From a checkpoint of a small mixture-of-experts model trained on Wikipedia.
Size: 10 layers, width 96, vocabulary 4186, 10.9M parameters.
Training: a variant of Muon for the experts, 185M tokens, 2816 steps.
Below are experts of layer 5 (counted from 0) of a mixture-of-experts language model. Rows are named router (the router's row for the expert), down (a neuron's output weights, with its number) and show model dimensions 0-95. Each number is 500 + 40 x the weight over its row's rms, rounded and kept within 0 to 999. Numbers have three digits each.
Before each expert's rows: a language model's description of what the expert responds to. This comes from a sample of Wikipedia text that the model never trained on.

# expert 7
What it handles: Final word pieces closing adjectives and nouns, such as -ical, -ial, -ity, -ism, and -th or -y in wealthy, Everything, earth.
router:524443543489565490485474612477444497483550531536486560543519530492504463527475584472477451440495448426496474457500433510550468475518468508564475504544574487517452418519503480482555569463518538482516436538476486531524536537515478522527544495518504573476447500487541548526476558505512405476
down0:489483488482481491505507537510418519539524504491510479576530499540488491481413484518518559465491467436483414459499494462516475497535475522500463506563464577500499553545492555525524507485539474501573519502547607558488457497504500482510506500479558478415543478485524512512494652477459586446
down1:468476492486556462555496491453578486494451555480489473503503528465499538556503416575466502542543534480515530480544460483493521516431434518496524532504416549517504510619509469503362435468490511528502502487477587483473513491439490502533527460423504524584504534487496482499473534514516466483

# expert 31
What it handles: Vowel and short syllable pieces inside longer words, such as bure-a-ucratic, rest-ra-int, favou-ra-ble, r-u-in, and openings like tra, se, trans.
router:510460524479477448483514505485493566469538515537418532516514530451547497503445527456473481495518438457515493482439449531520478466548488507547424514564525495567500502539551445440510529493523522472556504525440461526532538495501450553525547482559580529500397496455574570551519540434529433494
down7:430524521481559461553452503554482527461473515468464475507500535526377535545494376555499479508488573506507461549514498522600495385529501434534560470495495518570510491482509495534484531500502561485532482485535509467471498492514521557476538517495437553503459487548489514466567468504494536461
down8:532478563513514516575456494465501501504531498521494503472514549552506525567488574539529460512462530497539478481429511523498566536464503507541491504521505502565532510647552504506493456466470490478501487465474501488496612509500501481507375492457512539456495543473519489479464575535487447605

# expert 43
What it handles: Capital letters and early syllables starting personal and place names, often right after an initial piece, as in G-om-ulka, C-oll-ins, Ad-D-ilam.
router:532461567456562470419475574492460550467557546558476514525560540481578455522464543482464491459533437483547457483463496554527547413518488521494486530545518455488484486517515479480541555479505536465586478536499425541539567579514466534534513451532495529486483499484508523565513521483575456487
down0:508527519514516515504510413513535489490506580496541498479477544486537562433504538524546558483509495470579462572515485466480536530469427520499511507453516458552523463461570529521479402476542502442495457506611526475499493526460507522496400557529453489509547489509514539421449442494453476552
down1:489492495528494489496499492505539569530524540477491438401496466444500490416498504608414505452539512502484484435499491486523498500543498526522479595526438493511442509497499467523380506486487411484500414530483477498494477535568467538538468546457513499497537507550495517519492528441454413522

# expert 10
What it handles: Pipe separators between cells in Wikipedia tables, mostly after numbers, dates or names, plus table header rules and closing parentheses.
router:535479561420521483455450561468473512480518511523468525528532520469523456519463539473466448435551473428515425426459463559547496473527478531504486489516550450563446472564573429488514515479551525438528457515463461560553511561510432552541522479532551527467477493450504521516518537439522483467
down0:549472528511437460501516452477516500436480497427434500506576501437562547541423506515539528500543466503498466538416490490533524495405458548610400485499475492517536497431506500409535474478429496480457549485487474490499501515465500487525473486507458508472460528494518558545454574471494499495
down1:489453558495526497492483493505475495543472494492531528517478469531505500504448493449496438522444501507499529488435462509515500405574505558530468434530504456562526464494524477485491509532523483446453487525465492535493458472399488473565496424512534339531470463493393499425500444502515487493

# expert 24
What it handles: Mostly "the", plus its, their, a, after prepositions like of, in, to, before names and nouns, e.g. "for the Suicide", "in the USSR".
router:566461540458530477502479555501427561453567525503488527560548524482515441553474513461495444441561464476509437436481445546534519482545470518515488519545510429566468453559566487472500521477556555459534485566418488532514517552511485519509530440509544520465438509490502539574513535454502473465
down0:478516542476553572532473502505512588446515423607505517506469520491483483504516460466490491518540389511476483501414469514497493510492445459513402482538532513572507503450499447503542514462547477542519536534524459487474431513594435520560456489540463455523496499542494565490544511449525506502
down1:542471422494451519648463510521491468551478506461470525504468508522437543527486492478484475548484517480518468467506486497511531556507470404527540452493503543498482559502509431521494564528460497534473521499557509453471436518582501442569525517437508516564448498438508448492455527478562491430

# expert 62
What it handles: Hyphens in compounds and at the start of list lines, plus apostrophes, quotes, pipes and === heading marks.
router:496454533484535491494472528472472571460536507512469517592541574455507487516457507443471458456516427464534475458469448537600514496503449550492485491535559461524413435547501425466498528461511571486545439556446465556529503560513467525498519432541528532467497480487548535525492536464507449490
down0:500485531496588458519497509555486539440588505545507385547496537513497545485484420525403536493503514466524498441555513490483574470509533530491483496516416451468478453522537394531499447408495503524521491538453506492474456466496548545512500475554467516486540512514439482549486539512470472493
down1:481515524449509505486453450488422474486495581465530463492392498482491485465508465517490568621534504498503494501554479546450496511485553564488523504477488474610523544524522482547525484534496505506511512495417526549498458506493487537597504512485498524510489539453496479399499491484510599426

# expert 57
What it handles: Hyphens and pipes opening a new list item or table row, especially infobox lines like "- Species:" and "- Country:", plus the prefixes dis- and un-.
router:522465537464534483481468532496432546472549508508479525574558575431511472510459531464463500433524412464533492492416421520559523495510452550498479490527538461524445456566506403480493504467541558482523453540462459514532495575545464533507528439538538517441501471460556540527514521493515462488
down0:471550546527484451417542497416430496471534527607487441586481467463518500503490465522508499480511487500539509528539514505553500421507450500477520449485530500502517502478524472404530519487484501529586441502393509483500511506464452499512527547546502424499449581462493454490513542553451500455
down1:557501493535533476503439447501556543499443540423459499510483463474487568506526521509492525452530494574571518504498490444530504495580547507508507506565423470458496449494460434560444432544515515505488527498507500507430465528442476491482500502494406434473506462481481486472509502541594599548

# expert 5
What it handles: Prepositions in running prose, often after a noun or verb, such as to in voyages from X to Y, in, at, from, near.
router:524467563425563470497432531446445515474522517512453536558525554468564478544485531445432437466566476440536452480482462537524502495534467528499498536548530437560459433530537453464514528471547539447543476564466467569515504543512437536514513474538534512458444493493520504521495535476559495432
down7:486508497438480488468485549498389539524498559415519473547508492503472488453504483522495487533526517504487572503504514469484504538529522502500504503551501459478476510478573495491513539534421465529407498489548564566531480511593468490537474460489535464514488515388504511479577602490498604496
down8:511333466488518510440481492529509500487511515532489436456518515536513441496468537500520480516492501556505480485461488537526440538498499503536437549517525488449463486492460491496536600453459514450505480490472523520583516502525466543647545463474483466455507510444503501480534408511519498537

# expert 41
What it handles: Word pieces right after an opening parenthesis or hyphen, e.g. on loan, only, s in Event(s), plus pieces of chemical, technical and Japanese text.
router:552473556480486470471453524423492494465518547533453499546555498496545471510501532432443495442518465458515476489460478551528471448542428502524394502565547435515484458538518503485518516460500573459525453547447438556515558511520464562513518445552499508486429436502510550572520548477518469480
down0:514471499470462550539456480471505586568503549503506499512417493543453462544504476483514504441533536441512466519460457562458508510506499516461474452611457508495474555532497453427548571492545580475492501508446508619515506522397494491471464480540497501479536527483479433469499505460507460479
down1:476434544450519515520570461508473545480524528524416543539558499502486523415515498492500546482500497576555500482484508446489415424502492509530479576541465469484452520524522584489425505483487479488442439549482509492452460484498425437489516467418521420502468484500532497543500574468504540461

# expert 0
What it handles: Final pieces of personal and place names, plus common first names, e.g. Gar-ry, Ke-ith, Man-son, John, David, Pittsbur-gh.
router:512464543418550446449431580451449500483539516553457518537513517486523458517447501463452475471533494476573481434474449544557486479522480523527470522521514475523474470502518456420551560475534532449534498564473499588527521521538467522518520489526497548395510451505505548540526568521555457462
down0:527509548467448564411531499582497548464486540486524489481521490505487542515469576507493491513436497528527512574592581494551525497494501511552494471576506499472500552458540498501498460602443507552530525530482507507510499508574491525506481540579488554520455496454498504598478519443418529528
down1:453447515499481476449569558477522462527514604494531521492531381510569510506498493495496501507508497503501504458416470495494502508497469534485514512432517530476453543508535535508448386514457530550506506498513528535523461525511522415514504519405495490531504555545501485504489545398431413524

# expert 54
What it handles: Middle syllables of European, Indian and other foreign names and places, e.g. Chel-ten-ham, Giov-ann-i, Kr-ish-na, Bromw-ich, often with z, ñ, š.
router:535461524451570426469450544475476517462535556546445532531530529471551472534452535458432462466518461452562469462472480557542517466523459557501431472537544461528445464514521460414531552460527535476527476532461482540533523535532459533525542460540513526457480459479510575554511553478556460460
down3:512546467510502562465481500490498466479552479479499510506505479487528516500454480531515505431516502479551393456493577501507442413419524500484478507507508539569532485539494576496530397516452522431510477452500446419478570501517490488518504515487542556502514500443588500374499533500490497465
down4:452450501418449550557406497494558405511543451497524546431515499407492526483535471509514504518479501497511551508471512468518520504500502473508521469483502559497495569496607522524546540511521497477460499508415470456517470465517448632464497521516579580494468506486505503490525456503507484510

# expert 13
What it handles: Short pieces inside proper names, often ending in r, k, l or d, such as Ig-or, Bir-k-beck, Beogr-ad, Heg-el-mann.
router:557472514440567439462454551476481520452567553543434525510539570483546441540473527477434492478511475443540484470452468558555484459561460562546449523535530464523471447515529451449561517453524541470528485553476458531531532519533452516521559458524526534472477458480503556534518537492548443480
down0:441512566484472510567506515484460591460514514491616518459508458534539523509496397443505503515531452492506496503512494550478525482494500487497500500521466499439480475548515487488494552492382396618524499453502500482417524522454502490439492480491493538472500519497429442495501496484429477512
down1:571490501474501538443549400471476501486512550483509412506500511499492471493557493486474485491455578504554534435511494575560446494505449446495517505413534499559475574487509527547493493570473487513538549500486453506486500490606495493476483449595447486514442441565481485458503524493504551478

# expert 22
What it handles: Years, numbers and first words at the start of lines, headings or table cells, such as 2018 election, 2003–04, Chart performance, Preceded.
router:545492539461492489475489525442441532457551511512492506527578575476511456537476517480463462440547468490494472446451440545558477470518455551544491514534539487538484441590520471470546565475525568459558487528473485532597526519514480530578541441560520553479465511467559516522498554452528469480
down0:500457476506587514483597494609494500485526525504567454533475504467522533500443446458471521476533525449473512569491580521498502497500556420570515498479555513504503522368512521500488467518487431515504476500473513409506487461499486487441496500512506440522450485523552509523520564505585528500
down1:476495634545496493459545546467511519493463496460486475503525511511616505501478531509532445503508545425472492439495464546493499473504462451552487476530515489560503538541502416477456496538602481530500424504482476548466486500488514559536518485488520457577490498425569503541514476499428432510

# expert 18
What it handles: Articles and possessive determiners opening a noun phrase, mostly a, an, the, his, her, after in, as, with, e.g. "an associate", "Kingdom: Animalia".
router:542437519442530483499442519501438530463524532510475529520569518483513449529470536461475432473553464485507434430470435523523527450520458563506490519532503443580471453539560465462530528458566540492535478587410442524513533535532460528530552476514536565474448500482512525568504534454508492480
down0:527451508554509476510480446454483480479483462527510465482499482501465438526455518471499503500527479515510512533476494527540509501445503533523514533478483481440477557486549530485539539463522506474401471480474536495531499456417416434489551458590404563469523529388460496538468481517504372464
down1:473474618517487520463469451496585459488435518515446568498567504456470486494490535494492500577475527528442534488484470477497503430509474530526488463540488497610496521503519480475548557475444466594507539497459510512494529503543493447534551526591503601534539537510545499521529486496438506479

# expert 53
What it handles: Pipe characters dividing table cells and |---| header rule rows in sports, election and filmography tables, plus some semicolons and colons.
router:519490522441502463488456567470459504465519507523453550534525528436516487533466580486467454467550465418524418440442456536558491441541477500547499489533527458570452504555545419479524536497537537428533454530461479541535502582513457542542539466529541519464488474434518515512509515446512461481
down0:477511503549517420491527515423514506500480439491510375538498488463489493542515521599568518477501527485514509513500503518520504508487544525503518473544556502585522512513387502521359540486525546496460507446581587532444468516514499540453478476507493515485495455515484480431526499510524512500
down1:539511509516447503448497477601507488476547387542534536458514540440464490397462526505541489482487504546498518443506499532550520550533492488537593417481494515502504496431423486521489504475593529496500552456485554533539484498547485589498527489486554504466535521489550495446505474547517471458

# expert 49
What it handles: Role, family and group nouns and endings such as -er, -ist, -or, as in father, president, director, husband, elder, members.
router:561490548506569473465488557465478520479523556516480553540520573510528471524496579463455475466528496437495462448438426556538466490580444500587455533532556482556470430520553487473552501444519535485518492520485516541502548532530474506572519467513523529455474514422560518508491515474562442488
down7:523599497530503497478430505508463514575489552521412466556530599467513497481501472443509501451593511443516472496507502514496546485470490568537392584514458495490436492520491499480495498505460492522504509511435450519501531521532542492496437427503418519512537520524470494533535442550521522432
down8:437564474465483474435507486511429457504510585516472499513476463519494464568590472471501508536493396549445472461484505481492503479545513559506507499510542515497414476455484476484438601481491449569535518496473414503458495540572477476484561536533496451492466499524535534523506501447485420473

# expert 14
What it handles: Opening or inner fragments of split words and names, especially after p, m or f, such as qu, ex, the ubl of published, Pont(iac).
router:542452547504490471451491490508481550467580524537437573531541494470567477569423518463504493497517460485565492488431463499513492432530473512464450531519553480530465479522546491459543508453501532461509490502464535541535524550557475539586563433527501564469490522469512541554578544433503475433
down8:486527527506497518528596448480456471499478451532491483414458501464539566429491454487457550517577510480523545594552502494471424492532493504485522585451497530478591501472515561487448517458492457478466536495542510425533540523492434561499507434476513522527429492517512512509516417483520518533
down9:487501532451398445472500574510556491501483572499498559386504490557441580459444480443524484495527527555478521437505521496504478500447505499616472528505438533414492495518507452490506477523500454475486510479436492483461539507533489563564510540478506531487542498464523532486544513547521434513

# expert 56
What it handles: Inner consonant-heavy fragments of foreign or unusual names and words, such as Z-ond, Mik-k-el, Rik-sh-awala, Kaz-akh-stan.
router:567478516487546469443469559471469538458535544578473547547526520458566436537462528437422474487533483464587473463479478535520495459527447554529470491546535476526428465521512477454513576481501535482541470538473464561531510545528476519527523438534520523473483466478508581540517507476538441420
down3:499511454501500497493498502607496552422460501483521534501479455454487415511531400475541476444473481500514515531498415498518522424456496444508424473497533530506515455477491497552568526491534497542481547478462565503521477469508580540526485565513508526490599506501525539524427411488456505542
down4:534569524498451445504507547508484522545473514494521529424503454486488515533424514502452497488493504477599483435479477442483511496509514568502505474499567499592477356474500409488496564556504424508469528485485530527566531456462503457480474501522459527513436484525485479432532519510495523438

# expert 59
What it handles: Final suffix pieces of Latinate words, e.g. -ation, -ity, -ence, -it, -ect, ending words like intimacy, affidavit, presence, deficit.
router:532455499490564403490469551485479536424496569505460565571527517464528487531489543415483488468516479427481477490483456530540475494579467503567447463500534463564459448519534479468518519484515539488521449511482513526513507542548471547528556480525507508429454505433585533533555522466537428473
down7:491548521582441533512500496476584501424476525492497564490508580575477451495564502493554523482499509545394527550457503527519449522468498589568516510452499521498505503505453509528525522503450397521532410515533514439510448476524540511487518494475447506460487437547510512453537486530556510511
down8:502457445569496543555496497546496491495511454490477479505430479506445488497514524446494492476424525527436517507513432510517483652489525458472544491506481501495518487511488556498484484490531493513496425534502549482513548502463498531485374527482495502500427468384499525554478446538594505513

# expert 40
What it handles: Short vowel syllables right after an initial consonant in proper names and foreign words, such as G-re-ece, L-ó-pez, Sl-ov-akia, We, Se.
router:525469524424509428479485533501476520483519533594419523512512525468558452538467528448502491457492482496563452482444470536524506434511483559502417531596563495520483493509527469463559565478518516486559490524468429544545526494515456538510564437583524516486462484500503566551493545476535468467
down7:516520509562492569516493583498497381575486450529532532500511473419495505506528555484424560520428427477539528492473505476497468463495534490522483403508500482499535500499481587513537518482524503503526574471592515571445496542447496490455551558436491531501537489470536516510508523532536484526
down8:491504503521457495514537594554528487515449453471495526531508501522452559503489444496507578443413441486489575568482528496515525557539443557487518473496458530478487564517483439491475478524500508484563483416515511425547477546520552532452458513505501514452511368501505499514511511552426506535